Weights of a small mixture-of-experts language model, trained from scratch on English Wikipedia.
Size: width 160, 46.3M parameters.
Below are experts of layer 3 (counted from 0) of a mixture-of-experts language model. Rows are named router (the router's row for the expert), gate (a neuron's input weights, with its number), up (a neuron's input weights, with its number), down (a neuron's output weights, with its number) and show model dimensions 0-159. Each number is 50 + 10 x the weight over its row's rms, rounded and kept within 0 to 99.
Before each expert's rows: a language model's description of what the expert responds to; "gets" lists some tokens that make up at least twice as much of what it gets as of all text. This comes from a sample of Wikipedia text that the model never trained on. Tokens count by the router's weight.

# expert 7
Description: Commas after introductory phrases, dates, places and clauses, as in "Thus,", "In January 1918,", "Dhaka, Bangladesh".
gets: ",", " Born", " ,", " situation", " actions", " Since"
router:39 79 45 64 48 38 46 48 38 48 62 60 59 51 42 52 47 52 53 39 55 64 57 64 70 56 59 49 45 49 57 49 41 56 44 43 45 44 52 56 45 41 42 60 49 54 51 40 56 54 51 44 47 57 41 68 39 52 55 56 62 40 64 42 52 70 57 46 50 55 56 48 34 58 57 75 42 50 62 72 42 44 49 27 49 60 35 57 53 45 24 43 75 55 42 49 50 47 59 48 33 43 49 47 44 47 30 70 60 55 36 66 54 38 48 46 54 71 39 50 64 57 48 51 49 48 66 64 48 44 72 32 41 61 59 57 71 43 54 45 46 49 55 48 49 46 56 65 50 47 49 52 55 63 73 52 41 64 53 50
gate0:53 47 51 48 41 52 64 48 39 46 58 42 30 42 45 44 45 69 56 48 52 49 54 53 51 56 44 61 44 36 53 41 61 50 62 53 63 41 59 55 50 59 61 52 55 66 40 50 54 45 49 65 67 34 66 36 62 63 52 57 43 49 53 68 59 51 44 52 67 59 50 44 60 36 29 41 53 77 43 53 55 72 58 45 63 50 42 34 30 56 42 52 46 52 51 41 59 41 55 53 42 73 57 49 48 69 38 38 56 52 51 58 44 62 46 44 37 47 53 48 45 42 52 26 42 57 32 56 40 44 39 66 55 55 44 32 56 51 49 50 55 47 33 52 50 69 45 42 50 52 61 51 49 39 35 34 81 50 67 42
up0:35 51 38 51 53 59 48 51 45 56 36 54 47 56 43 45 65 49 47 48 64 47 51 49 56 24 58 42 49 49 32 54 54 53 33 40 46 61 57 41 39 45 53 56 58 49 66 57 52 37 40 44 45 40 46 42 56 39 36 52 68 42 72 50 51 38 37 77 76 37 50 45 53 56 39 43 64 55 61 57 57 61 52 43 60 44 48 47 33 54 46 61 53 45 50 48 54 52 34 66 55 52 41 60 56 35 49 43 47 42 40 69 36 56 63 63 27 40 53 51 64 58 42 57 58 39 59 47 58 43 41 46 43 64 54 56 43 67 60 47 56 52 45 55 49 19 41 60 48 50 34 65 46 59 52 37 41 33 60 68
down0:44 47 34 46 34 42 54 40 63 51 60 64 42 57 57 51 51 51 54 60 54 41 35 49 58 39 56 51 54 48 39 46 52 54 57 57 44 63 52 61 51 45 42 50 41 59 33 51 41 60 38 39 70 44 64 43 46 39 47 41 51 43 62 70 62 42 41 54 46 52 57 61 46 36 40 45 59 63 51 57 47 52 33 51 67 31 32 59 69 66 37 43 47 61 54 64 45 60 38 65 61 67 44 47 61 52 32 45 31 45 32 68 36 55 60 43 50 71 37 44 61 63 52 45 47 39 52 49 56 40 35 50 53 56 38 42 59 39 52 50 60 54 29 66 48 31 42 60 46 41 54 47 70 40 50 41 41 32 46 41
gate1:49 48 47 44 68 49 62 66 66 54 45 43 59 35 58 35 41 46 44 54 42 68 56 54 50 56 47 37 46 37 63 62 48 47 57 67 51 51 46 44 58 55 47 33 47 57 42 31 52 56 47 60 44 70 60 50 55 44 55 60 40 80 28 51 55 41 53 50 50 45 33 66 70 53 43 43 52 54 46 61 56 52 70 63 64 58 61 54 20 65 47 51 38 33 61 50 50 46 48 67 44 64 46 55 62 61 41 41 28 71 54 42 51 68 47 74 43 40 51 51 39 50 48 41 65 46 54 42 48 39 42 54 35 44 45 46 50 48 58 41 48 52 50 57 55 49 60 50 58 60 43 60 38 39 53 48 57 44 52 64
up1:55 55 39 50 50 44 61 51 55 43 66 35 49 55 56 66 57 53 43 57 56 83 68 47 50 64 56 56 45 25 73 71 58 63 46 44 40 47 50 58 50 31 38 43 44 62 43 39 43 51 54 46 51 51 32 42 58 50 52 68 48 51 25 52 40 53 70 38 56 36 37 46 51 49 41 53 35 50 37 45 36 62 66 46 41 55 60 46 52 59 47 45 45 46 44 40 59 56 69 49 48 44 30 57 45 49 47 50 50 61 47 39 46 49 46 43 55 38 47 56 47 69 48 43 62 52 32 41 38 52 39 61 62 41 46 49 42 34 61 43 56 47 41 58 64 76 48 52 51 66 39 64 36 44 51 52 50 42 47 37
down1:59 55 49 53 38 53 68 63 53 49 56 55 41 57 55 44 39 51 43 51 52 56 51 45 47 63 63 59 36 52 77 47 64 51 31 50 56 45 48 59 67 56 46 60 45 39 48 52 45 44 61 56 34 38 53 57 41 56 43 63 46 56 17 65 53 28 49 45 62 47 53 47 70 48 36 46 45 43 51 39 57 50 66 45 33 45 61 50 45 40 71 63 59 37 42 53 48 58 60 29 48 40 36 57 44 55 60 46 47 54 58 72 44 61 56 64 59 32 47 65 67 42 43 59 59 43 46 50 53 43 58 36 61 49 41 54 50 48 30 59 68 47 57 63 51 58 45 48 62 72 34 51 56 31 54 50 55 53 55 55

# expert 5
Description: Closing pieces of long or foreign words and names, such as Pione-er, Adela-ide, agric-ulture, plus heading equals signs and periods.
gets: "=", ".", "e", "on", "an", "er"
router:41 40 27 34 58 41 41 64 54 54 28 45 49 49 55 52 53 51 56 53 46 59 57 65 52 43 36 44 57 54 68 42 47 46 38 50 33 50 44 35 54 46 56 41 52 41 61 70 50 56 42 40 55 71 57 56 55 32 31 58 53 44 57 42 57 51 51 67 51 58 51 46 59 44 56 45 61 67 50 41 33 60 42 50 62 47 50 47 51 48 32 53 48 45 58 62 33 49 51 51 45 42 67 51 77 39 45 63 33 30 61 47 31 43 47 31 64 54 49 41 49 45 50 56 44 54 70 41 57 51 51 53 49 41 51 63 52 57 34 27 45 70 59 44 41 41 62 59 65 45 53 59 56 44 59 38 70 54 57 46
gate2:30 59 45 33 51 55 52 33 38 54 49 71 45 43 48 47 51 48 61 50 43 45 41 66 32 38 44 45 61 66 51 53 50 45 53 55 60 45 52 48 44 58 59 43 60 46 55 51 46 35 39 52 43 54 55 30 30 44 58 59 44 68 45 46 47 35 63 43 45 59 72 57 35 54 76 41 60 37 48 34 35 42 57 66 41 61 44 45 49 44 54 41 53 36 47 46 46 36 45 47 51 43 70 48 46 54 54 57 49 53 42 48 51 34 49 61 40 58 58 48 53 47 47 44 40 41 29 51 62 48 46 57 54 49 44 64 54 33 53 36 35 48 64 30 60 49 55 39 61 57 60 51 43 28 70 42 32 46 32 31
up2:57 53 33 61 50 44 39 27 51 71 57 58 52 53 47 56 47 43 68 36 62 46 61 58 34 68 26 66 33 45 53 52 44 77 36 53 41 34 31 34 41 45 49 59 48 51 58 46 43 55 35 44 58 51 49 55 47 50 48 39 56 50 71 42 60 43 54 73 47 46 56 52 61 34 54 58 33 59 49 47 58 58 52 62 49 43 38 58 49 55 58 51 41 58 41 52 45 43 41 50 68 70 55 37 46 50 56 60 58 58 48 65 54 59 50 44 36 50 51 36 34 34 45 52 54 52 68 50 54 54 56 62 55 74 38 57 49 67 54 58 56 61 54 56 55 42 45 32 45 52 44 49 54 37 43 35 36 41 43 49
down2:46 47 54 46 36 56 78 60 43 41 45 49 48 29 45 51 42 52 26 48 44 52 58 42 75 50 66 49 56 59 54 42 66 53 53 26 60 49 68 50 44 67 51 37 54 60 48 41 42 34 53 47 46 49 57 47 49 40 50 38 51 34 52 45 64 30 39 56 44 49 48 53 53 63 62 37 45 61 57 64 50 45 47 33 38 52 58 70 57 54 36 61 50 58 51 59 56 49 52 49 46 39 42 45 43 48 52 45 50 41 70 56 62 42 48 54 50 49 45 51 29 63 51 60 47 46 55 58 71 30 49 61 60 58 61 30 56 44 38 47 45 61 48 44 69 52 67 52 43 59 73 48 48 58 69 58 55 61 68 49
gate3:43 59 61 42 36 37 47 51 48 47 54 44 56 69 58 41 51 60 45 45 47 34 46 64 64 42 48 80 48 51 43 53 25 59 33 61 47 59 52 65 43 38 45 53 44 39 52 45 41 35 47 55 41 46 61 45 37 55 52 39 59 36 44 56 57 38 62 50 53 39 35 78 56 45 53 54 50 53 49 48 41 64 58 54 55 49 51 56 52 42 63 56 40 43 47 43 53 56 47 63 57 68 47 62 33 32 60 61 39 58 39 63 48 43 66 52 61 56 57 51 58 62 32 34 55 44 59 60 55 38 50 43 54 51 45 26 30 42 45 66 57 55 69 42 54 72 42 46 40 47 61 37 44 41 41 41 38 46 51 59
up3:62 58 68 56 33 59 55 45 53 48 52 53 64 53 48 77 62 58 48 30 52 40 44 52 56 53 61 48 66 57 33 48 61 54 35 43 46 56 50 41 28 65 55 65 54 64 64 37 57 66 44 59 46 45 63 47 49 48 32 53 65 54 74 67 40 63 52 40 38 34 42 63 40 45 62 63 47 45 45 42 66 27 63 72 46 34 51 60 51 50 50 53 42 52 46 59 57 52 61 38 53 67 41 48 47 43 57 63 55 55 54 52 47 41 62 47 63 58 36 33 56 36 49 47 37 48 37 51 36 56 38 58 47 55 68 45 50 55 65 43 49 47 42 42 47 45 51 48 38 54 69 56 43 43 45 49 61 51 62 54
down3:63 51 38 54 53 55 45 40 60 48 45 45 45 52 64 41 53 44 50 45 43 47 58 54 77 48 54 56 46 39 54 47 44 61 58 49 71 45 59 48 46 46 49 67 54 65 49 37 59 58 46 50 36 50 62 32 43 60 56 47 60 63 25 39 28 43 42 60 46 26 42 56 60 54 37 43 58 40 47 32 56 50 59 80 56 48 58 56 26 58 60 53 48 47 48 38 44 61 55 53 30 49 44 53 48 39 59 47 50 47 62 59 37 37 48 46 57 46 65 33 53 56 50 33 34 58 32 31 42 50 61 36 62 51 57 62 40 58 73 57 57 60 46 43 52 41 34 52 48 46 55 48 48 51 56 48 72 49 61 46

# expert 16
Description: Periods ending sentences and abbreviations such as Corp., Co., Ms., F., plus question and exclamation marks.
gets: ".", " .", "\"", "!", "?", " said"
router:48 36 44 53 49 47 28 42 43 59 46 60 34 48 36 63 60 72 43 66 61 68 71 64 43 62 38 44 49 46 56 39 44 45 43 61 39 45 35 42 34 57 49 63 53 42 41 56 63 43 39 45 40 51 41 28 60 50 55 63 68 47 56 58 54 58 56 53 31 39 49 46 42 53 43 71 35 40 40 45 40 43 53 44 45 50 31 52 53 44 47 46 60 45 52 41 57 51 49 52 29 53 57 59 50 57 66 68 56 39 54 30 38 65 57 38 50 45 65 62 40 43 43 56 53 39 53 42 52 59 48 69 48 48 45 47 42 44 51 57 37 42 62 55 64 28 62 56 50 47 58 57 32 62 44 46 39 50 60 34
gate0:64 55 57 60 48 57 63 26 49 39 73 40 51 62 51 39 43 57 43 60 73 46 49 28 45 48 46 46 60 37 65 55 50 51 63 57 43 55 50 55 46 51 69 65 46 45 72 44 48 41 42 66 51 45 51 60 38 50 30 43 48 48 37 47 30 47 51 53 41 72 38 67 62 64 55 42 55 38 48 52 37 50 50 51 57 37 49 32 51 45 37 71 66 54 75 56 59 68 59 52 46 54 52 28 67 40 49 51 46 47 50 53 42 53 54 46 54 40 35 45 42 56 45 57 59 64 49 46 59 36 57 53 53 42 49 60 47 46 41 35 45 66 49 35 44 42 53 62 38 65 42 45 48 58 58 58 51 60 39 50
up0:48 43 67 41 61 62 61 29 42 48 80 64 51 57 56 48 43 48 49 67 66 45 45 56 53 50 54 52 58 32 66 59 43 64 46 49 34 47 46 58 58 56 51 47 53 47 67 52 47 46 33 52 36 51 53 45 26 55 40 40 49 41 48 34 50 43 46 53 45 54 43 63 62 57 64 40 56 52 60 35 42 54 57 44 43 36 40 44 44 46 56 58 66 54 69 49 60 68 50 53 57 42 55 54 55 49 52 53 35 49 35 57 56 55 61 61 58 44 43 50 52 36 55 48 46 69 67 37 40 27 41 43 45 42 42 54 51 34 63 52 30 60 49 38 52 39 46 61 58 54 45 43 37 45 65 72 58 31 33 35
down0:47 35 44 27 45 58 63 37 73 41 49 49 53 57 72 49 68 36 48 43 29 43 35 59 63 42 50 45 55 42 41 63 56 58 38 38 52 57 58 42 52 40 49 40 49 68 45 44 46 54 34 60 54 52 55 74 50 41 37 31 59 44 57 56 59 51 66 49 58 49 42 70 48 36 61 35 51 42 70 44 40 41 54 34 65 44 52 58 61 60 55 74 45 46 46 59 45 69 38 52 43 52 37 66 63 47 70 48 52 53 51 52 41 70 57 58 40 48 41 31 55 50 56 47 52 47 51 55 38 55 39 60 64 44 44 54 36 49 44 29 47 52 47 47 51 44 46 46 43 62 34 42 55 52 52 57 52 42 48 50
gate1:40 48 48 44 52 37 45 47 47 39 48 58 46 51 60 60 36 48 62 49 57 47 55 37 47 63 40 52 47 51 45 51 47 54 32 50 65 54 57 59 52 49 59 42 45 45 55 53 54 49 41 39 36 40 46 60 74 65 37 65 47 51 36 45 50 31 52 55 54 47 58 37 39 35 30 45 41 50 53 51 34 53 35 55 61 40 65 34 63 52 48 45 55 70 49 54 28 59 51 33 59 58 50 43 54 49 68 50 53 26 39 69 62 63 56 49 47 56 52 39 60 37 43 58 34 53 48 39 50 65 48 22 55 49 33 67 58 53 50 49 57 34 44 64 51 49 54 67 53 57 51 57 59 38 52 50 83 50 56 58
up1:61 38 49 40 49 32 54 38 54 40 63 41 51 61 47 44 48 56 61 59 41 65 54 43 39 57 44 46 60 49 65 48 64 63 58 80 53 53 20 55 51 60 32 57 43 42 49 61 54 43 48 49 47 36 56 43 44 49 28 53 50 38 38 51 49 65 45 49 28 46 44 52 46 38 62 47 53 51 49 50 54 46 50 64 47 55 41 57 29 31 45 54 59 64 72 46 56 61 37 38 53 63 59 54 64 61 50 54 53 52 52 53 41 42 36 54 29 32 53 46 48 55 56 49 35 44 63 51 52 48 52 51 45 63 50 33 50 54 64 44 46 50 49 52 52 50 24 37 52 35 51 56 63 58 43 70 50 73 66 44
down1:41 46 57 47 57 50 40 50 50 40 47 34 49 61 39 58 41 52 44 58 39 58 61 59 60 47 46 57 65 64 53 51 50 56 54 55 48 42 53 44 60 38 47 32 43 61 46 65 47 52 45 27 64 49 60 52 46 55 55 61 40 32 56 43 52 59 51 49 56 42 59 51 48 43 55 49 57 61 53 53 43 51 29 56 54 57 68 37 43 57 35 39 54 40 66 39 54 37 57 44 46 39 31 54 65 54 62 44 41 47 42 49 35 27 51 51 33 57 69 47 48 80 51 50 77 61 57 57 57 32 33 55 54 31 53 56 49 66 65 57 34 41 44 68 43 48 59 59 40 62 59 37 38 59 41 63 39 55 66 47